Experts of a small language model.
Size: 12 layers, width 128, vocabulary 1837.
Experts: 64 experts in each of 12 layers, 4 picks a token, a sigmoid router.
Training: 243M tokens, 3862 steps.
Below are experts of layer 5 (counted from 0) of a mixture-of-experts language model. Rows are named router (the router's row for the expert), gate (a neuron's input weights, with its number), up (a neuron's input weights, with its number), down (a neuron's output weights, with its number) and show model dimensions 0-127. Each number is 500 + 50 x the weight over its row's rms, rounded and kept within 0 to 999. Numbers have three digits each.
After each expert's rows: "comes after" lists some tokens at least twice as common just before its tokens as in all text. This comes from a sample of Wikipedia text that the model never trained on. Tokens count by the router's weight.

# expert 22
router:464469474526533545584537442576500417512523539512553623546418408493455459465523483621483468501559438465489504505582505582526333526503560500567530504566479514445508502453482609485474488515509521451409487513453505553456415479498431444490509540536493463472438477503505493501506473527562515412479470550552446457469580480501527515536495402502424496578492624520561543513583432522458528422446
gate0:436523491595509559392448536499493458603575537432519499483536574432474470542455501474610576498465524509473450562441545452486442502546513386481521556498475484536483504490524508475425476526432502473549456558456619569544494489504480538434478491466540502535420545508481503496555528626486545504448430408523515510473468507524440469543418428548576463563396472546427566466447458468393561514446
up0:508510502460498461501548619483560459507501546436513457473535464434494537515520454467543546464562516490524481502554455451571543505427504490599509531548581527518572547493510479576528453482462362476503447584456447557556512438540551436465526495610470452547518435510460481534482467401566524478579535602512486484423453452596451491357561511560505476508534406481486646490521514506478502429520
down0:538560454498491513550526469543403547525505407386401561499441513497552525450558405488409494522563490425404478488550511551492573522458477398506555459549484563530483471514500483459502459529537418512453542563518486558498403467516595483533454494450555434497503534541440440528496576418527511490520430569507590417484501495564520500446549548517474383607546449438552508452533566483462493558465
comes after: "\n", ".", ")\n", " of", " |\n", ".\n\n"

# expert 58
router:497412462483484457386564521461473434575468491498487402506381508509524540473517500499511505490572517469545537635546532567546604510516506420521431588536469534504521454429454532517494565461515550463521534470414469569490471546538402531526484489562524468505434511544486413607554513463505539578520512542590593468451580510541471537543553468579516429440431534466493555555555441455564501478451
gate0:563557512478562480587439509470489605557422481502474527531452437483433505505479565535485488501430444413448451519546504475453481509493522533485531478525470453504495573557398555497545529575447602513501518440505527531514404578586394396485449437382566512494493446576394520466484487545509507508440517501475479472526543458520541539535539485552470388615515442493540514508480522547587450549398
up0:510556536396474519507397437492500454533468534508554551443602505540463604559512446513489559513507473489430510463449495466457493428515526491590520451502588527563538525457497497471497484514466472469434487541544587503515574426619465553526432583610484436553574529572513573512504511485507426408436516507495495545510520471420487502452409477536535476477490561507489472412447575550449655508538
down0:542522447556544410478555564478568483507526462522455445583477510585533578584546484582566477526502556567542521484453624535536547513556426491497477545464482480487547486549572489543452450547576446497535501469573506418504587530466497538485498475484413518480489510545492475708562453438436466499477554493548576456543531547488542537470510458533496454505600484440396491565490424484510553490463
comes after: " |", ",", " the", "-", ":", " and"

# expert 55
router:567445504484532466427493568485547416440609507459560517520466412455418490540398441557533596445514560461523508484551432493472477511461430464518520470506515577466551504485545539455544426457475408510447529571439517454476489451593519523492507506501510469456497529501530463497661461496530439593482484481601540544539502572539562571542449398551584509473587542403464474456491557544482494501528
gate2:488480486447593497481469525534569496485545531407493544418533535553507495460529458450478426520593489409522507581543525487504461461469468486437520513499551396451475527519454454454470511477391487521465585505433509541495419532520487525542515589529512555523490558567471536494531447465497471485525590408548574500440546579434367536532483571501528371562462566577451552534445547602468552582517
up2:493491477528496485439476543539477440456551541479485545510574455520551481478507436497418478522648500447447505504569451551502444383427553478580492513442496463568528519483488518472548396380422525539456601439414517526572433578494592494503522596436440478486498534517447414535604427484502482534471487452568550448465568570468495571518480503505474491479565450447482463568546486582493486523545
down2:441493474446463586386513546554484496436458602408466459519537503502362504421418535477541535448473497493563493465504401435522541446500414512569525582512582480526508567465508511546480552543478449435535485411558502517506471558539344455542525555480500465475519582517525549560400544530416529456416503516492485515544527474525542441490486510472529532508559516543448490489599401502506504550442
comes after: " ", " F", " f", "f", "F", " ("

# expert 4
router:501507440430542536476596406498557532510463606504457518502505502533458601419577427361441515439469436469539447511548495475424552516473571549501596544539629480557405497483529573492555420486398477546478573590475483478527474416474525480350462503525566510555493473518492518517501458498488444502497454512539469500598489458529517522562476491498533551579525497563537511485520494506471557451467
gate2:403421540498449443466569517471603480545469545437445491507460418504465584419515585503528514525446417592522476599459475543442530501563465496533521505555535483485446489481456542442551446441449564582454535545436460602561404421510469529547456453443479493460507551405562501578537538455557546496459547482514562534492541553583541522498552438551540521502504523515564437579465412455508469570472
up2:440527497596512531435564536543490497419452541447423540550499469557470534541529599458571514484416444543533459596404468455494455393530512488523527444514466511470475550543432542495555456512541610576533581555501416446434385461495476519532538510401464497461525499512595559494495547409522555433438556477553498439457474520594508492568465460522461542498517491545536548520539469493442471608469
down2:490543578482436477527465534454513500448521519569523500482497419579595500451415448480527495529510512471465499483561483492477484433493538536495422486498511476435479587465567544398532575419429567524494574492498515537398567522615483413487566430520399523485416490418514520486516517455465523509485422497475446434493413497524530533494472615580490625437464573525538473475527547577414475423522
comes after: "-", " (", " \"", "==", ".", " the"

# expert 24
router:473442458395602443470507555465553483563520515477555507384493527519486573522457551509556523501494580453504416529474446496550394548488481495559465539499560557528415502463493548451565402527515414581423492521475587562484555554524520453555499574493582517584485453508471509612525530543529510456499487546478616534529476497615501561474492510552510481579538474601550537522539529480508558457409
gate2:533531442549502486485455480510559458479592599472499540495499549514493485497402438448459562571452561490536481602461567419519566443532496493516440583454578607437514513556472542456551455525455468444465434574434417597506520491518575453542416509507544564515519462498522504524480490476544500450563497553550631459570466436524429454574518542526581508467444479433474473478527486552566612488557
up2:493523458525425494469506564471538460555552613449536485470461570499529468537376483432480510479510551520514489485472496534516609458487494513466481525484641612571477431571426598442548436570508415498492481560448411462502503484472587450576455492533505520474554476499526502509431480490483548459619531564540534469586467486619450411489519515578559459463500432537425504506536465504565461520513
down2:557471519512519510555442455486452619489494538598541522544494479547445529448466527458549405550496504499434553544558588471492446513564541573536503457530423462522524603563528487528445557514430465541469451568557471564425491474561456507540502469500444469398457462460520560556525421481499484529542582505479556490523431628554514404524588487557519583463580569406477492513497468429431531559461
comes after: " D", " d", "d", "D", " re", " in"

# expert 43
router:531441509463489555464602481460506514610576597502505507521460448411518585562510472495505550472509491443466403552503517511434473426527521526478539524591527523439501521518434523487585502550547528406491459564540502552397493500521406446502381547492467594612467461448551518578450620460536503497587521473461470513463458461481439545571473535558561535516465560455564528549445508476520514425519
gate2:489470490512470391381522398498511453518564558524443509546522608491535563561465515447559573457518478495478465452567471561583489522460564576559557470457547571495526515501467617461594486548457386556466520490438491515526533492553400424473454523528561523453433520524536471612504509491535474544529494486476519475490551424568414491509451482581582458547514528530521531519453517482377563551487
up2:461484510509471544470495483461473501505592513505467466549526551540588561442497539538485506512483593475521416535516532545599593573486601534560583502442493516454558587573589481444536463567498414541447510477402373452581554512550545462464399511559551554465493507464544572556449552557527447510495521565482575542403561512527487532505458517489552497484390464452539530535448529506478549583487
down2:481447560476424438513511555456564500459538534518500512501584553522548507587488514441470483532528495455511515526512448522544364404515542535459501473450531479561489562397435478512490567543503515480554391426581528445518446580539410540473522517530408540423527467476511557442425594526458447552489566401418568550525547510490527387506427502589516549513543445497458477581455529437447509507503
comes after: " H", " the", " h", " a", " at", " C"

# expert 13
router:581528532519491522570417490524514452566487549508554532501499484406377527543486551616534504503429452471574545591441412492482548592478474508494559396522536504521450530584549572496544492457527526544385556569422535512512510470509496558466505497563551490447562590526549464499610521539564417527442445477501552565467430473446465497496471371490535477485602487508432502525503494517461479447490
gate0:471531543540463505486454605498480451474663536520529519494523469472521448569441481550556491415425512535365452558463446491572410496528436461513382540521479510384582517546482523458543530563555590484513427535463482489505492525591463523571462489513490421528501541513504456461486493612561507568524596510472539520460486490458423568518444487491475497524466562555475451581563474453574489442475
up0:522379555499526510496449530539538420486664476521438495509471487444502445541406430524566486512478487504563510642488508453483524627545531450450487517482489534505462502454534523516472450476472510565574553608456596527462608453565493504586530497584527550496499557450424495490443516515513510526542501492494590506562440440478418558468480449473559456527433534560464472433537530475480568420512
down0:452485508488388525566433457541421466510554453509524546457605569441524537448450511471539521488463514525488489492568465475503452583441487518631472490583466544556495569506516439436522472434479551579520422558441463587538416508532560483478407488518575457435587401419443539535358475544459572557502495410481474557524537516438493517510501458476466548480540586517518450556483514496495461486538
comes after: " ", "–", ".", " (", "19", "20"

# expert 31
router:603513524528522521480516527547556533541533524402539491559468486544572620545521568462480514456441535440521472532497549506509558487377544506526531524479484506483519523430409560522522478426572547506447479492462467484439530504522438464453479441469492532524528466508550533633574476569522531465483477561555448445461556490456420605632499502472580448535500497428500460606502529509379496513372
gate2:403484493524590420475413482401528518437617497445456545512476443536583490576466442443487438522469516456484435484463487484499473490514513511515573491484483448443562404453398565546482468499514494496462485517555487509421514521506526541423528442475466460446489484526475477521516479583460376379432542541469615440506476546502416597517525422460552474499498527366568441474482508489561517539471
up2:474497562509565424439419484578532492502508481502565514445476466457570455459496468537567489531403531541484541513495476438474484566471515542465585429583469395540475489456418475599558416507486480592444418424497527473502496569453552544399512486480494478480490474527500492517516436579477569427447481517529497525500517521515439541589517596393521449543532497461558490553380462505614424497410
down2:460542521447531444517491487583538485406421480481430491400577482501510554482440436514570518514554555511446455449512475539514476543552511461529557600468566427591468423445451579505400562486496510507464499459639510531523504546484540480458538560465475508508455502444510407551485570551597432486506426480586514552400420476514498468519567474588541490502577476556434482439449496441543561455522
comes after: " T", ",", " t", ".", "t", "T"

# expert 7
router:534534541493566530415477472532578495501471581450509461516517504504347613506494433458537490601458518429573454628485547533419521496443447421506517522504524538504423504418531453510566455554503470529489541454517510504479576435576482532495594461456458571510456496460542413572617523489549500548432422513478497496545498410518527511623453488527453470485504452467564566481471464486499565454457
gate2:422531434555516515392512450538507542530535570527592560535451430522469541447509455477615531490485500410537477541544535433560515453525513401510450535411527474509532473484481437518557513447467568503578440457400484518562560448557418444352481543526545457516485527512526485487434541523520413448511537571491538479525434438497508645461496521512481525485436455502575537441501573466531567441473
up2:560473509620486559512481500540499585463575556517560469455480441511458536609562514537575498558465505491505513570515474529488516422449510433545430521454409546472468514513535421515550528486534550575513526458504532480554578433467603531455488421544470485515477557446590472484515455523426482514446409555428492446410436441542459647479494521457395482451505478536520582456544432449525502454433
down2:531430330502411495530557488423507445511479489535457464417558499494560486480491411438521452544542503577518497437452504506467480459429498457427497501451518589493465510461431561487472464534460569491531493488585586439472541508482577456507411539562448424558505535537555520557536530566495567442495578430490467456466496456535480502528475529565548550451549347455462598538486478601471449500506
comes after: " |", " ", " K", " J", "-", ":"

# expert 36
router:511434580459508605459526414489551416505563477505522577413410545542411561493573523441468518479474410462544542525548495433472579496485491525517605472608480490567482460513413529497571452486471558596417499524449555448444440542553487433446514538575485526544504482574569497574600444462525470471413487469552509529514540465542492522490497496448500500533477462535477453500515476564360557473519
gate2:539346474464557448481524425507479506520499520395465471342462464510458594413470419451483483480530560438467533476522485394516566559528533473517550483541505525583462409544382549451548474461493477578465525554458552558409512472554532453547489578521460512534497493552462434563516495505456475483577528534524512546402569528513465538512572437541467521485509493549460377536513482524460482528513
up2:566489488502575461490515493546462527501556484510486528402413531434507516490424509506565436566506512455557453502545531399494461534597556497446570458555546462523544504599485531496545451530420488552405581501455453492350367487527521493512519489575446484512534517521466453453470498459511388524454598518486428479486460523580396542523604471525461469472568448472444467502435563455539459532520
down2:434509457508452538514477541535382574473529489495540563538526457568470535470557472421470353485473536506493563526440506526493585492482544564483475239553556429531505475596474534539564605462482482501454492494522493501480499448531465432534491431571471498508584497519460434579541507495518496490494469495450476607487486515430457475505475503487579516429490443518523573511471467528475542466482
comes after: " ", " in", " (", ".", "==", ".\n\n"

# expert 5
router:474468571506547465514625506455473510543530455486448475601342474522514537426469415491482484396532459497491529540521513438510580576519423526433551638534439542513494535493413566585455461507518521459523523470450455559504459478453580452490521465560605588472559495483471522507489432472454536585448517537490448534478521433524534544551531493468530513554465540397512549612528452448467514517502
gate2:543480543539502555493484530506582553535412524405444465556501521428470594511582516497461416553605412531545471558528415496480484483474537519572473413540488471463420455565501461527490469503451521474551510484558577373443537492504581475393563493507463500516415465620457607452559434532501476506483497503462486492460510512515473534460488480612618495508555452505556514515479553452451489586543
up2:513603526470533589427467476445514533471411527531480463499483479571484535522611561416539515548452334558491533544517458574414480546485566544594634423518484474526488518570565564582542544521473497551512574508484541475511434493473445477478499583584525540560439451584406459480538420516554536489455501490515529456503471451528518544528488493511498538538593536555469495502459490592551463514500
down2:510419589484513413548470540553541495620536487536494544501525522462441559400476484430479438485498506522547525491485507535545565467547497515468439555521516495488454455425542460451535438461455578405577480485490408468421531579544426537431505456525430509544433436469451553566388561484462502396451490465537581563489492501432521468494542462509487558520503503547565470534594451460472374439569
comes after: " the", ".", " of", "a", " and", ":"

# expert 39
router:556477538539561565404500479470566425543502551554517540525432573400487531460432486564554560518480587495521483514508513440578424397492473463566453421533596561461522541451493559556517512469484492597523503506465558524484512477546466464553426502512538541521485637619502475485619548514620511389488438535480536545480517483503453523472453418490466539565440493565447472546524501505451504547483
gate2:490382462387420458537531492465533542474457469572452423518521460464503482521521534513450518537465521506424490493507533512530652459484535451623505499509494505490452449454463494512543480465522440573472434513413501479528545560500417498512494572473505386577418483550426517518512441581423556604495460620473493493512500498488564489498480563566369471619457501501520478518551468425537527516471
up2:596462442507446522527481446517559571519407488591552451508580500492510473556507630525512559569493504469468511434493496378655533490512554408521474520537561462459496484498508585592574527549562448534507478521450566495527527572522430515523491501536494510536498464575409608510625441539511576463502485578494512544506501429509499491476456472516426471535520471488490444486555508380525495556461
down2:531501513514531514508472502521506442497446567509474475554549522464529538465442499544474435491501588469393510417505391550476454525545485600518409345491521441397459508554552435547535430538471475578516586571460507558510553422505409442517484522539518493432468562492502496453503522553570454399549608486502461568413547504566472527512488517498482488561571498521539562509445570455552558514590
comes after: "20", "19", "–", "18", ".", "°"

# expert 57
router:443479427486568442413540434629482428545526457537556520577505591456426495489560455558515500439574486461518426551404542480631553595571456522472427548500529452533501537441460477575480441423441472524552496508513477562485423448498477520461511491508546523447503453446535485566515466483587389530553514460477544561466491464465481517529476505433428542468500458579493482550463439452441565468572
gate0:479462580383541501519503482596495507495477512554485474475507493555548513439490500562537527565487503408533386578444449411414474478498539423566535516522464513528431533573463488500522478522438491499497525554511535471527471588460568558472535535527485638487522560569466427509443481529497490516446454477539644483484548496444414516564447499514573418498428462426482470495457379598566559497516
up0:461474477538521492405516478617480519508451487547509480561562507517549586458515508506500506513540442388618424592456610499519507485561495454582524454508500478504476521639503544517622468477369536534537443486468481528469489432493441495515573541574457497489401457539528481475499496526481461490385524476533555493541466557519522572528442520529560444512542446555551558519420425602499543471479
down0:560569491523514566530426443546621451451499453523485595544504440488458438450446482516447555434532589474518433549650364554524459466516514533524480536564511491496391516466567508472539503581563523472503424492502545454520536540466432489437487464468514520510586431529499505478622462533448476540544546489401513521492448510477577491517504537492441452480487535406481499461438422451425482425541
comes after: " |", "'s", " a", " was", " and", " his"

# expert 40
router:516458445384610521449484521540588554511550558425578495426495479486498557564517542525481495555593521452538406471473507462428512506511559466519525535564539516426511407528488585531490488516546549462411479536518520504491530414600506436490384458561455566521409472595480425598546415533476502492481548542518514527563500504551498501490523514575466550571457470531527449481411461463552495608501
gate2:543489444470471486507509389493465490592555528530465537512485520446491607474475452536589623495469487561557471564470490499476505634495576461510542591602567581499466426505426477478513510510476481468455453579508532495465625520584532532521511479472473455512532511520511514569682481535543536479498521533501558495518585446555537547457574452454500401564460508540515492498514470481505489387503
up2:502472414444490510522496440506486564550519550531436512494498526482461546456488500533572620491537523541567468587475633488474560595509526545492483588553578547447435449527499477456475507491519582471483415563489501465509542475574477541553559507458451438529467509572489390552624458454542527501514561490583509470520542564470532495510586440508452461578427479590565561505428406521499519403534
down2:427533609531489525515556544531486412514444520522560426498420476404531461573622553602562492457560481548541501439452497523485579454483575492521553471503573476600516503412426540484494477528498421511531454435559472486498626474460453577524465484480515490465444517496325544427461564472535462459478490533532462585527544430451526518466526499513503525415523498464474486567509495510573469482551
comes after: " M", " m", " the", " n", " an", "m"

# expert 53
router:505501536510533427430562600491548400533540520442461468457438502478502543569486556459470538444573497470488454517520520427460510531466490421499409584576565541539517404428533601424539413466473461455505544557352524556529570491485495489441463526561526425613615466460494465503552453555517566460549493502487448466521572449528527429506466497448444521487560473514534482545549427498422514473491
gate2:484501449576546487470555448536499454572540558444453441491540547489459563530603534466475487520468580445460512479581394553426410577527487474542497594517540471554460524540517494528500467565490484429527475448406491563469660444598477488479489463466503499579434475645481439518517484555572498503585449543500514511473595480543485498480517453570435513439508521484485491448440558434519489446567
up2:467463449569561466491473449575534411576463529498502510509614589475458583490482496571488473551430559465506499451539461494462476442461453454460500553599616443498517475526520485555464478557454481428515460444348516452498559519534572487522520464400530468529454412542472435528557520542569501464582496497501444472489468555574569456481550470358414494452490473447444414530524510482534534469517
down2:513528517513525491502506517516520396511521448458467443456451552422546518574432508490480529526534493482432529335552568468506448536517510433434458484457465554463577590496453485590476472406434448511533516519535498443396462508439607431538445525498427498439537466553537437448545536387561496502434569488537581552469464464432595478456525557577480489514557467571505457545447563488528485445545
comes after: " |", "-", " |\n", "a", " E", "i"

# expert 51
router:531390516453480506427511529531540478527513625440474545497525393418497505577483511439510495392462518459408434513481508519523510604513481402518493564482572477483508512543490466480512466480463473622501511615499580586435549461552371535395464545457476486548454472513499492495455492518501453400488487527475544584536529527555537530567466510528537476544536451495526510527444516631479580547543
gate2:574451512541469472477570518600515444504513606418462437403425536444524575342469461458542589479521471451426528507582541476498445625550549500509472550599559430491508479493493573491525468581480521474437522536466489591517495461583455365565424480511507553517407524482501473475529489549531451498506533484484534502451431554591456538484518519515492564454489436501460477516520469527462462536484
up2:620504562539416539451555605535518377512512610470456424585470468532516519423500501477481461480473522526451582512528551557455497633549564483486453505437528438472480551497502564488605475609472517475414567525534477573440493432540450457503488513457499556494430391475474469467472462493487486508512506521526517600503517597636533515500498525498499517509396454529435560497472490474486460472518
down2:531600536505429566439490574523495543445505534457530428513424500428474580447514466441506584514563493551523490439501451403485482536419442567473459431521503401538577526560511514506507523537527527538542553453445573584463481490473395542503528472408495482474441455524445511557414481557460486508563552478540503566554460545532526523505477505452523453417540355542500441567496464551422509593593
comes after: " c", "ed", " the", "s", "ing", " h"

# expert 21
router:483451497442530445484435530529573484532613548541579574502435447418431492508558512493501502460583507520410488497469411437592489430435524520531499466471522567557577488529505501511492507527504396476464448538416518482534467476459447569390404566498480514463452525481539434601480518531466514498455542565529540559404538424518486536629520549569414450536518525419456488449512451521509521406495
gate0:499449527460542489461474521569520480509648486470460549399477465503381433580515450394542484514583568437552533545513453427591543469424428476572476576491537525479469492584547477500462493449532441567454490513427490465461520524551428519430475431421464572489474547520515398594523420528553477544537444529540485481489483489430496496454523494567463426515419511516495517531415498510500588553554
up0:466442445501495383537509528470474458564516563531422497402431427521578511501484511496526592556557528548533535499529476476564542453531480552536571616479541498487559505468468525523467545520489512486434543515411443501489517551511457514534518485461477496501491527522538422474623543521574512420449527668481570427506551487425499442562496564471450483492601487546587507459537464504501499628396
down0:458558469411518430560559517553520578562515557480468494442509432455470467527556527445514432493569504460444488440515513444502480561474533513477466604482534491509413503476487590394451410499474537538494460447492464431500431520540597471414435587482448477462472524467573476495495474383481582516532533507512481504436555520548652539458447573537454523624477469543484484438542491508549591549458
comes after: " L", " l", "el", "l", "L", " Le"

# expert 46
router:526538534424513464479517436545516522573518544567573507524497499558470526548494497497476506481501474492386471512527434528482590447419598441614506477482554504507505466466508524445579465463438470477459467584454543615521537433620484412510429504553569501626465622544507562394472511531554579585475485519500518469422576499502452547583525497522470470529510528519576511434585502540540508490488
gate0:473473542462514513507522422584485508421507462549533562487409452492513538491533490463459511522440453372458497471435574485496525529533581541500515528473488523565444500505486366597628599514364490480454468448502545510437498470569507488479460603547584528510476533571424544469472488472580562491435569511530504419386439447533505514587511580510493473531459469486490469520521542554559497446562
up0:537445493496549493450548514520484522465556516477562607515463409559514525457570486526480499421472432443502509555458492444470512481466518529514447563455498480576468457482514415559502475419482545513431508498513565480428535413568493500552475564556583595486458619432524584472443423495595526510502599568600555451460436454456513511592493444429457456587527554496513441585537493574553457480529
down0:548482487507494485498523479490244496478547476511635608553492515545601471532518449485517438467474431557472513500512496495470563471469479517482473478423466469514453491464484454526462509467486477515458428526488532504499572512508480501545476488534480473480481432482524520290392462596559594505476490454563482481458483468528487465469481390509465459508487559482528459477491516545451422478533
comes after: " |\n", " of", " in", ")", " to", " for"

# expert 6
router:565420509525496510446510428403607491499480481495495513558455480511427531502573520504514611505525534454554445468485415536569431488533507488546427491480569478564423516473448491467591492519410506545425434575459545531503389481544455413474541455450556509534474450489558468645626505471518574380550608505447577502456488460487504519465562510529495467436540528429511492485533521469516484498492
gate0:516401447540498502449466503450442494599477488492494509529427412508551543556534424525584533490519567408541503498574460478460538421421492520466574532462534445510516460518442459558588444567470494601467572654463530472461497475538410470491547558504551496556485490510565411614542508462459590436413541475433524550521532483501517477549472487521543462495478482441494395407507467498549532519554
up0:514492554546569492407498525469546453549512516459490507465467459443469591522491350507483589403469480417502503447601559478569447510489498468437606464471558497495505528397486487504485559474551532516437445520432444537504545570500408573477470482460481452570466582468542435547423412508484610466445491513476573548520430480460484518566450412482517501446475510613552468494543442557456506524491
down0:427530564522417544476526502531496453451497474545521366516507402501584553616452496420425445482532525496500458521512515529445411540605466534464534545444580512489507526546506544538477471548546543427479520421441472387417489446517486501417495401534522506472518507530518411640525482551485534596521518451512394595460513476477525535514533578458435509485485474551528438484512440454510487539543
comes after: " |", " S", " s", "|", "S", " in"

# expert 8
router:598495511560492527478509474590577501587474516512590583494437450486479478607449436488485568456468476471494449425457413490511538584542545420577433568573521543536553500456472602503540426455445458505448535495524549517509498566520457464496473536482553470535498462480509439534545457486524565437521413560511501450561612554453526476542491425578515485558448604509574560513480477470390562490437
gate2:509500498537497486536505563481507555462507514481386573582547460503540488470592437495539600521458449489468493533528455492649488453506470508528493545468561473487562531469461512542570460428452466562407490487411554465492508574598537419495409465535511430636536472505399464577576470475516511459571454463511564405468563494500519505501532467508517443544441538492606553469476469502451546518393
up2:501557584529458537521486546477557516456493500568440512577522395512573471480515452489564533496504529452506539492509550537557512490537440485543486542513523475559534505453429573513519445436397496499523512511477541505570524561487430474471455497546524456524456509488402507607449516509453527466615466440553553411464524510483565465449510435572585428484428553559583629531458433452401529488349
down2:534467475490469560550500482599393471464446457539491546513455408452486434499523562519476418452473507443581480485457451529597505554415504454536442439571528534463447570560507477538581509519434541475521489506415457443504355526481446525534495393526523404477426475436414491513542480453500370432500536497491569524478529523518557372478486556502542513542530482524520463432440462525506567543456
comes after: "\n", "|", ")\n", " |\n", ")", ".\n"

# expert 9
router:534478521507568515379576437471596430450516513486459487514478501491458536482531490479464502481536507518594517521503388349544475523570549471501480589563491513527446476455568593444447485477503507512447501523498439554559538420462466509469434447548555583514416465468544376483553494462503504573499520474526482499543491382541513486492558535484437423537541515400588482470574490466374493500561
gate0:503387549520505522557514507501536450492504461540568521491500411497477464518539536413498539520456351495425534519447440452483492490575455408582566604465549513516475432476528587543543469419507538450455448393544523523501469535500466521463583458628523468564452522499451401460562486544579469507515454449491502582545509443446408490532537528459452475515518491446529608405539505559466484503456
up0:535604506391546438531433475488523521533536525428492550565496553496579438561545568533446519540432544480383554414513536605493486524502539443444408438521497510556576533452477579496568486484472399577444547503553631531500558497490469496514486517459513541507460553537359514539546563506558513471473445568573547562540464527547524542475581498533517496544534433560517484463553517453502449452507
down0:460500497477503497504447464499443547524473528518500430512429481494545433471543585564402669506560523491557491434487471458462557564540475513431462557531427501498466503458544595422522507498455601466447532448475586499467494462584476429440535507514469438484455442474577610525491489531524492488624561445488481473527505480552490511501502587455486475537489521436572585400392537541548604495487
comes after: "-", " (", "as", "us", "a", "is"

# expert 17
router:473516503471439446496524510461510489472559598459516595507553462518467525523562546500455537501444405495441416471442411454468455480522455422555454580513521484567547442541446573487517431508543424458421518518474561533548483495503519544378460542481475596552457488504529462586544450522501483440560401555532544520499515452559404581548446485548456436412505477461503603538616547505423552487464
gate2:508485420485444379491426507469510514485498549477436564607499539432515568512509608494510566481491493519393420479573585524509461527499476453548406503557566590586480437526455573479524511492500423557546550600527512518452494510445483483441435547523523576491508611456495556518513543431469605552540467480498488479527544585474414526480452513536466472387449527551483542580525491432486538508442
up2:467488501523476468467495533483553511483463556477474562506403446456485508471401565498567572491477507523471498495475542445545487492440451440533490520558525567626540419519488494501437564445513462488478538594453477594465427533510501558438489559482421539571424646462514461550587489505507481518536515433562501455537582459539407554480434577483397490475506507406516606572545572514474481560425
down2:511454505490516517486540427552506451526461517530510586446451540465556459452421491512524557562454527454464469482427444534482486471529505545469521529519515468393519486391408427469447484459588487605496421454491391553479489487522544525459562446457515527578408526518577473446507547531439599608528483534562470440549464497535547520467432526529399421496553399553500424453465533594561537555473
comes after: " R", " r", " L", "r", "R", " C"

# expert 56
router:513465534454589481404595507578567513488627554487493506401530554475505529583443535462503542425483480512505523566523483344536500549445552535516456620522507543398469403472590559464492397496513542543482515538505484561434518483506532473518500527492472507605472538531469421594525567539493540526476475488458493464519547558480596453532481502475473485477592561576510470456572557481475529454472
gate2:492494451486470493503543443450511436615552539457448501505480550518506541507459425488561508384573529400484547589480535448464422505442569480503540541481599634544513544441521566526445418535451481478520528585471475543473432473496510538514535495469555455669452529515424472549415477499528503497433461519485511516521502515520463477496538511468486473529454461536527574439478552586460591444366
up2:471461445460512472414537454452508438595549599520515593489526502478525482507412424541507481485467579534445536496540507417562483439535502517487554546557521517601527507482535563507442426457431498459393554480461445560540515462568521459417556578379471373526461510461458468549495505561469461575453452505489563492522534387487505436506467485495547462483597441508492535479426507483456533408421
down2:471490489538440442418515562509517498478481529485462508539456463573474438459491540497453540493574507526422422430478488489567571492377520433434508541496492592520408519526499479552513446579575513481486571553443541493550445587490442506431509461454465416437443493451403473509556542553521474544573594529449447501517529476392457496457491466438422559524604592513414493590459533436551536526534
comes after: "i", "o", "a", " I", " A", "u"

# expert 14
router:484485456475490435505596490559560546584473601484520463508519478493450483542517531491471521462583440476545456522467494461535532448537512455559431596566563512552475497415547561579511397518567481452539467500497497496586440512484526475482480495635503486603567455435536493550596428566548585557561460579560582488592551477422505562466509471533549524519580456512437502558535443462458527561457
gate2:482456416508556498545544506560546556439542497486560494392523508542506468589480479401584507552607521531475441486526428455479430449483551494512474547530512626558519510497480562547472498459530518454410561519491424493526438505565510447484504531530529562466615514506555504514574403576510545587460432613471504461524467467593517613579465522496475510517350509561496510520484469532525503509515
up2:528441446560540554484561471513543494410504498415576458436520507550501449517455554377585518502604556468508477460551450458516476429407547521492480552508563620568526535488469549534503455469493503476401597509523464350456447497551513500420479449537548487450548582500506475469605480548513522502496459535457402426491473418554529582490465459506466505469446514563544447468560480507456432538494
down2:461522442546512551513450514536455479475455415496465478489540543370496476464497465450521488530512498419537455541488534534474591458537489555479501361474514453553583481477475562546508521477432476341542599585455599441492500458539522548527431621446485443454481579533505481465451468500453505432563514452521538501521425511558553519552521522450504633547595462554444486450554514551499464522475
comes after: " E", " |", " the", "E", "R", " N"

# expert 37
router:572456492534439545402466508545548457491505514463439482587497518549441538513556442498569547486483511430546480510444475502463375455518502469580441545483518517435511482501386526454537492483501442514537508535541479429437493438523453429459503442456448500551427448462551509595664405457533598513537520477532506472549559444452530546539558470526482475527606501450600556514560395538467435521509
gate0:419451432564533449373502444569477492487556523517505508492507466507418507555627414459563602542543540511501520463483481456457428434561477502521477457529559474483473511583523546516533515539480497533500493556446487502517440361515414496466477580519471487493493519480464517512615457564529539547536567421495603479590480452505552545553578436536495507527486517570580501478618461564492492608509
up0:546441441402541417492503491559483490527544498472519459478503449548408602544536469542492580518506567572476484470472424530478456490542530512477551442555535557475443518467450543541476510510487481542563539537476510556469460402586490550439463509520416498499475502568506531502633466603473514581410525530517633464501542529510487562631525459509489505474545514563523469540673456563476529479461
down0:542480520522500558453526522496506508560528594512456465481508525492591493420523566490549352495474521539504530452475510505572386433494516528543505445557466491564479526514490463492449445480493485397597574420569477448496497476498486494521532621533534483517443465558528529349457591436552505502570503455543417512551443458549538360526559509456554535460489542531490432436462450505518396528480
comes after: " S", " N", " T", " |", "S", " s"